Experts of a small language model: 8 experts in each of 13 layers, 1 pick a token.
Below are experts of layer 8 (counted from 0) of a mixture-of-experts language model. Rows are named router (the router's row for the expert), up (a neuron's input weights, with its number), down (a neuron's output weights, with its number) and show model dimensions 256-511. Each number is 500 + 50 x the weight over its row's rms, rounded and kept within 0 to 999. Numbers have three digits each.
After each expert's rows: a language model's description of what the expert responds to; "mostly gets" lists some tokens that are sent to it at least half of the time. This comes from a sample of Wikipedia text that the model never trained on.

# expert 0
router:499543505555526472518546575533448462494473493409518540477409530522540569449570452582480503493494508498509422545525426499447439401571534437486519463474572539537561547561442508407552432425395538485481517615481506510543495508502474530508445535434452479570544520591471455433473508476518591453494423432459411482464586529581424473536557439567493473429446468428526466375429502543539416519470473422610487478477545433480528597527533603491454447485530529563420490445529470510516452442556475502499463539467513641461452475406572447434467543500465402573490563572452501476507511443525521529525568456462509472462520566536517429449468465501460509571427432483521578532546492394563546456479492537488514477542412520540490533420581449495491564439543441610474619545457526372507498475516457
up0:560513471542467479542470463489510460402561459454529442548443505438571571475521581479511504449455551459506497570474451459512429472445457499520454485476545488558484481564474468433578570492476542387505416418567544490479556539536533411478442489464472546543510438560431569469395469476561559551440475521525520530511498514409545491640480537521581474471420455521432420560530460584512498574473408491493482424509408517545425458498570511612578482504510446524442442473524535441496448461558450498433540468427540475571507505536593528489440487531462460473509548520502580516577553446471573436533506532508609517541512458391474583484489519427524452502577521469525490376445525518592590548478469515436475412483465521513461431452478556597463435579543515484486518471510501535479444583540520
down0:505513503466523487561465494442425449426473515565537500487528562526541500507572578501506526468491549460565442552493561460445617485492495421443514462442549497506502501449422520504588545475506488538418470432417429526482502552494471550449492618481513500542496394511490506476402581531581557537503492465595447524510498429546414457409496499501609495587499502489439523463555550507517468511457478429463484469521538403506433483483519551511448546552568481611548430498480469572448511471494478515478537513455441528431471549500483512471423455495459392464510502496540541566460553531601580405478503521509456498392553520567465580461476480578514440478524400484453558545459482421478443506618494468494398492561472478530513518567427456539584487492555466519445443523520467500511579528555524
It responds to: Prepositions, name and word-piece starts. Prepositions like on, over, about, under; nationality and place adjectives (American, British, San); and foreign-name fragments such as des, par.
mostly gets: " on", " On", " other", " de", " about", " over"

# expert 2
router:527435515579407613524488487468491542489471423484488466437541545613510506554540462622467501400480416479564409392496483542524499436517496479518580514458471538529528484493400545524523472547486603516542564471586424474510533535559456507536493510509537502511477521460510460565556612464477575579510483539520572539463562489503487452549481527531486461540470496454484534498494526532549469525556466516672501494598506623540374453442552474468451531507484487523557523469533522441498483502404474391523521556477512511469531460278460501484470484477464456662455466498535341572553490546529481511498564470570555486532580546485542548462539498453484508496501535498472489450538430490488442603436542405528510434512491560456518500498595440518429531542524442561537572522512555459485571422470541
up0:564552473467459462524432578567428387425570412452491538483534420569554496402607467526477420434480505447684448479482559458495442581503505443483491484431494542622522494491512500569453482633531589506475483488568510403529518450409490513575473503483517510559417479563493477524453562546424519487526482497518540533510527519429539561491532481553454549612472585382527520523440485578556480556442535402543528497536444535562597568505610483487462494458417445515500588594525580457460458582446576490523524440546491455444412480401504467476459466551513499571461567467468426526558475495557491474463502511538571461582552575496488577559505516541461574577416615456361585567523487494415467508482524486479413492533521492517407504524491548441520681438438533465495452448617562444540488440433583
down0:514535584431464464388501556528486557588428461395564468478440597508533525548479443507519484608504501465501551459464456501506525515537507574519487538555498439504546477483555626522568476493446444489450471508450494543519462480499559562425561445555554578511540422437579513514568462473548468467616567499528546511435488483508439485394582473567492348515504500530526509492575472516488481460522453547446441483426513527438477481483435475515491474435489436481439373551488417393515506484548478511447509510466522500436544468538457443535530406509436591554509561511490556432381563517548563477599394468392364401415395429506485489527387454528500549504546470461531457483524476386551560468511500477437561517571418493499572499441505548507466567416498525510457522517455522494550580450547542
It responds to: Infobox fields and punctuation. Field labels, line-initial dashes and spacing in infobox and taxobox lists, such as Location, Coordinates, Binomial, Phylum, and coordinate marks ″N.
mostly gets: "″W", " Coordinates", "″N", " Website", "Scientific", " Clade"

# expert 1
router:526458428434416509515570517471499629527522530499505584494474525507485536521543449515513476428518546548480451424617451485482404460512510423540525502442511534467434550503517468425510514563469497494554455449497569492556508536514524517517337545478492399539437470473484457488472483485498545467478442517515539540430565531452570521443483550556563513529525544440582442469394479511492433497436539456484473459539520405508551544550564473552556422499540482515581500594518459539486542445540619483464502509525435532582481433498579497509529441459504447513502558526563447508508502473490456423401472502537513607439460520452519436525536347535619466588459579466499444608494491459594578447398567489408521551461481544489407502465493466518517433533478427574414455566543459555586517472443576
up0:509479553536429506592520634574541495456494446474516452429491473493457533428498395507545458487513478474466555505510529674438531392564486477543528530518551542510460523497467485584562534531415622486476412468539492429437461572513480533578479533550437485517499490519444436525508504507471545467467496455545475484396544449630458406501527515617546583528503470481413468445481555469430460566478584544509435524558442415502496544570508473517460459475434462480467499474513473551453476494452529426499533463431505509432565488412468558510578548402506485606475507481526456574351620476555453419589494484521475521435570495448518473423537493481593524440492573471470496517486470568465564509457603455623537532508479572479477501463552478507437455403474511440451566500498449471526518494499509
down0:459499505553526506575469520484538489467505514462503491535445496498593540501505452549449470508557522424531545518608453456471426522458446481483428439496555402517478476568429464493517498504590493517415509506498563436543524556508457567523457504506596501605427546439542552524440538472471529571442517492518436558427437465482542486502451499468574494565622508544530597410553507468384401432416470540489584491442431463520508572497487409537596544514477515466509482435567475472412530569543592515449527485539449460611566537561524533414561480548465492539461454596453512460532459498445464442550515535363395386489494481533543523442554481581520487488537540524497512431415470459487474521544541548496483543476462435529596485338511529427518492503514546507490494574433503524510482412423445
It responds to: Biographical verbs and nouns. Past-tense career verbs after was, he or had in biographies, such as named, called, released, transferred, worked; also sentence-final periods.
mostly gets: " part", " announced", " named", " worked", " released", " considered"

# expert 3
router:525471553491437542519522482461448503503459507404556445439504565580489460437569463427614579521443480525538447480576541449440433471522559493568584544531426533559471507494583494421472498486456538477446534509560566460531533512521506471480465488580510526514483415560552531499328425515555505503566442545495489579464525501468505510516505511551533610442456460492550417458404503558491537528509552552572514460519439373484539562579599596481405508509537485447501519491571526505450492551422432409462563532539543463470498462494546511470510459506519515701462513482448445523479540558483483527510445501578531564500458485551477580484418387521555565480478555413464594500472557433494566435530390452582516500500519567458403522495497448498510520431459436476448599447503427497374513443464499
up0:521410502576488473507482505495517546421583432438499507573530448465506605540511530481551539499562408470555500437501464475415484480510509496539421460479607483484581526545378518462447512431492438526501482453511504554504548585485420416518414501458504604467492409521493439507469531547536538503522560583494518474453532508508463477449557443461473443509474401508362488585498551462513558558527509474482531483500506408448587411519513453490528539557529476492472423509533541451414522452448555540416466566443496454563491506525511444534495540470510401467549563491474453529576534374475472437409457518490502518552496565433610514543504452488541523466537465470493489477505525515445569487501436459489459534603454512490453466527543447424526478550521495543501454487530563457485588525492481
down0:425586451576452598538559519537443555488507495579481421457409472450489528461525519462504579480517526530513626496472417573442456520581493426441523536514493458445557488477473485505528463511370528460563470541545494438496528490509567481518444515468501468513492441490533485440511547452451492605541530473670492493397573493458568522493480540568534519439525494562472465438554532493495424516519453484525457539478483478552538511536511518533428429555563505528479465475524561582520534444603509443484559442524511502495543486547500512587503594480445441447453442461475501411528478503574478470502443528467477452558602539432478556541573506482539459604420581632511538497494581524538501492423565540461493542484504603503401488508455461553418490379494542490500461447501526534514526523560540
It responds to: Table cells and quotes. Pipe separators, header words and blank cells in wiki tables and semicolon field lists, such as Votes, Name, Label; also closing quotation marks.
mostly gets: "\"", ".\"", "See", "|---|---|---|---|---|\n", "|---|---|---|---|---|---|\n", " Votes"

# expert 5
router:470469534500488524561584476478508573499458441449483530512536558468554539513508449524579541507546469522595431398617526521446469398547534476458500565490489567533467571560496412491556530489407480509458519498405536452509537508530492429506468534539476488467516395479472475477485506463533548501504477500545484514428571522482480455530540467537576477518499493453563413398421460488528425528479511436527483523505584430462514545485550548477434489568519532570547465514526540505407426417496541431449461598497536615537485443451515539499529564401513453641509532530455394482549467460472427494444462540597480602474524556476599549397458367479544427553471539393457540550496610474551566450393482469476501469527468584527437556512585475575511504449471442531433635487480550476458449520456557
up0:433585511503485480441412529491444531551448400531540479522483453483462501514494488576557544444508452533525440453557479583523475487599500422446460555390533564437527565558446474390530495483459481470424474448447385445455459524513528429451474394468489589475556402468554503436473440577580518526491487520533468564456457475560522531471511498545517506538533441497552578493572497505518449619453516530480436419477540474485426507482482554514436485489476450501429516418485546453430473496483544498415494559562533564449525467419472473537459604508456495594544557585365542493536529504468503502541435457497574425529539436551536577432485494502523501504443496500542539493505561437454533452513474484582519519458514565584477440391509548591470485432472618549411479563396396435558525434535524
down0:552522469491523538549485534560516425458474495463540598395451630390477510497486492385447460518431524472322526503528551513529519547506491471422520580512458529507599557489451490552543486476562656519452469451492482550522476533435428537514468390455522491473541455514525555438391629471483540474461560499518407541504514528542570489492478479516477622434498526467552382436551444512520532507540588541468545505483483477430506589521568468572492501516568522518423458509506476477531407489546513499433491478461556449546477551488523447406471584461599518480400533582675483465518504485558562493586491594471462474449498519434494493484494529583464443508466525446563537496421524526464423501599463519499464523545468493514490494493494499499564495586453532499543472636465398544596478505527545
It responds to: Common nouns and pronouns. Nouns right after the or of and subject pronouns in running prose, such as amount, way, practices, damage, they, it.
mostly gets: " south", " you", " way", " fire", " north", " God"

# expert 6
router:492407504471497508557428504423514582462451506379464479526512508513505540479484495456434537521537437531537375465538445512468477469559496452496513579433590492519549513544448423501505413372539568546421527555518523484524519477531513490532481516654515557527542472498422464472451397568458520514519467477468472548438498532460531463542536438522577525538514521508487467433527492488530497570492440507587468505500535421511543526486537575529406420427522483569384530517415523461480510502435574439466426561483462543587503428498609539509480473477450476509438586572503462510489507525399487471431414553522508497496477487436536454629500434419570444608434479465512467468565566587511573487472442513411504434495479593555476478463523528572568466446512453591362508525458537404488420497511539
up0:518442521433477535505488508526491541423429510439526491518470499497520547540492454495418475425453503508469417574415512527455562462487567431486529595459531412409520542431567430388572558512572481477438537536623478541519474405554617460573475513419480484438390489499418471464560467554582496481403569542465536490523550475519571512513517541505506524478489524503517513409587456471494520514468514551475518463514498479612459489532610493551557479398535545566413570552513476497439480540557578514487573517552486483440487501510556537399482466411538511471416484529561439466528536492473528522488441390444602588374539541537472429528553544484551444512508478520456501540403445449513465376526521448469528413439450642433504441547501551530448463478515515577465528532426545447549447456324473
down0:504446575576591598509510485503519459435532501534501527539465551402539484440468608446525609493543505500445465549524477518468510489483460440530463540473565556417591426510502515523398489524513445529545573443560483542412483535508575397577492498485514636519545471468533557583498510470452516555449620523581475536502526491508476491535583450458589411488534545570371463468457463395479402504474433449518465474564472585549581525541462551494486497495516634546558528506489591458479597512463534477493432481408611519520517591521554518492430465504393471555396546580556492500441515498514529455530472498474571498527518507560492541534566424495553516531454497489452459530513512542450455463466487421571532549500516415509479545496520475512522337477459427500475546523541534525453512473514485
It responds to: Year digits and genus endings. Final digits of birth years and dates after 199 or 200, Latin genus or species endings like -ia, -os, and rare non-Latin bytes.
mostly gets: " =\n\n", "aeus", " Animalia", "ella", "atus", "ensis"

# expert 4
router:469515525508505521536493447494481575505525571456526520524481510471507482630527470438552432619479452579439550521544494524549480535523510500588554468540526592485504543616462513441580415571469447430518470533465566463572611529504478429513481540529451516583547431513503488460547408522558489535523485515486565450495545470579516479532481479536543512471432489507582418471545430543561511589428476436487454489534575422499462555474497519491492478503539561522432533584530451454582540486459597463429493516521433465583536433457496503413496513444489474599537491471440497492430505422510517342453473518512486526468467597501637606361440455465549436552509523510467414478428564472482537524415446506541522485530432551580475518485538465531461543498537439525454486498454567531462516474533457
up0:474469620468441515553463601515500530479503520447490495479403457465577468518593426497533499413414499478492521488547462491484459514448530540541527495538545492526459418625480450536499431537455439597454491499469494510567580552423495426484459502555451478437489456529518560575501444496498467439580536393457574552506476520429544543465390473582427593524428554548554463459508515344448513486471567608407527500465528513496525523496552606520457506487392414452543486515551522460496515400446566518483455527456462535533510516498495535473398537555468445487524542423398575520517562512478461502485401564535536468436519561338432489508484480421479387531522528434495524546487434527508523474590443541501488550438521504534584521448533486413438505415494484427482449528498481487494551415492550
down0:531499484523497522513475518519414500499452482487434566502440540419417581559527520525585518570391459478600770485491511533495543496454541387514508563585493505486483462499469541444550454512507492492484506538454499538577544479510482470602588463494420521449489423670535538354555587494432529472487481597489466401523530588519466459490496426530534412509483602515537494472432453481486423523509457490458489467459493557480415469457533518477506552533562544507527505514577436477429483504496492532468515548392515452504446464480458407479514435522540545485449554565494443509566394525485577565519489559464512509470482436497458480542529504522560462438562497462488528507495490520498408526539488536413518502547504560462499479547451502507547480596498558547509545488396591468463516598590517
It responds to: Commas and connectives. Commas, conjunctions and prepositions joining clauses mid-sentence in prose, such as and, but, to, of, by, after, while.
mostly gets: " but", " to", " after", " when", " and", " with"

# expert 7
router:397502558357441615527493616493502458438505368489481396556526470463489513511528510490531453453553506395611439499505522596456485523520556543528508460504489454489408516564486527505557502544421459494512443473390459470504458444554485455522506517601424530557512415505517537578522545520516502540485446475483544525421522610515470441470504546459562576582463465555530489478533479424524560557474428476396508502479574419508578551597550540430413509489410541492564457466548581475432399480532430527508468472550488562566505430441504436488549414505488502449443464533492428591529530480488446593495495441488596571482558554445502539548484436491500426511481553549516486542538498510491516566524428560545498519492527501503469470480450476456507521492511425515494530557485484337431608494464550
up0:470526448583429459514472647487444574544478480486495468450557473564465414541389523445585464446484521457518488478515581484603462439554501507472478511574404549433495510472421480550462474532496416505649594478513492495446589482542376450592472516566582522419534421358512481492444446475551525495479533560447492559499425452639483487481522378551543410474550531454472522532438499466498422533478473515516565476441492455464479540521519510431508501514583465497580543475411447533595480464616557492398461556530506483477509482505505484532541500464465482492521486501503396514528469582509474493401472504582451451485500522474593617479537474521530511490493443511511468450539514438415576429451361443488468530473474451619526530478549504545521441496570490537479429464410356428570444411464469
down0:452491446464472563532406532520493474466490498439465521554403581485512507438586537424445533513507504469450458448509468489464466559533567507518512509550515447465409454472589513546605489408470495505554519554509447504497519560448453541444445532421516457554461494529507485624528497463500507444504489465578464506476492554445534547525594496471476655554515530609508501425498435484547509483450449441472505549538454411487530432563483486486447576540532500498484504605524467521467589527573457516490458459572522480468529529554468505542441522527545483563403431460465575510513472539460445451431495385428528499404478578499476486546491452466489482450508496493590511480554538524545586485470523505479526392571535524569488524498443507596431504478393505508510606464430543531461481564547505
It responds to: Copulas and statistics tables. Forms of be and auxiliaries in census and statistics sentences, such as were, are, been, has; plus pipes and numbers in data tables.
mostly gets: " were", " are", " be", " have", " can", " −"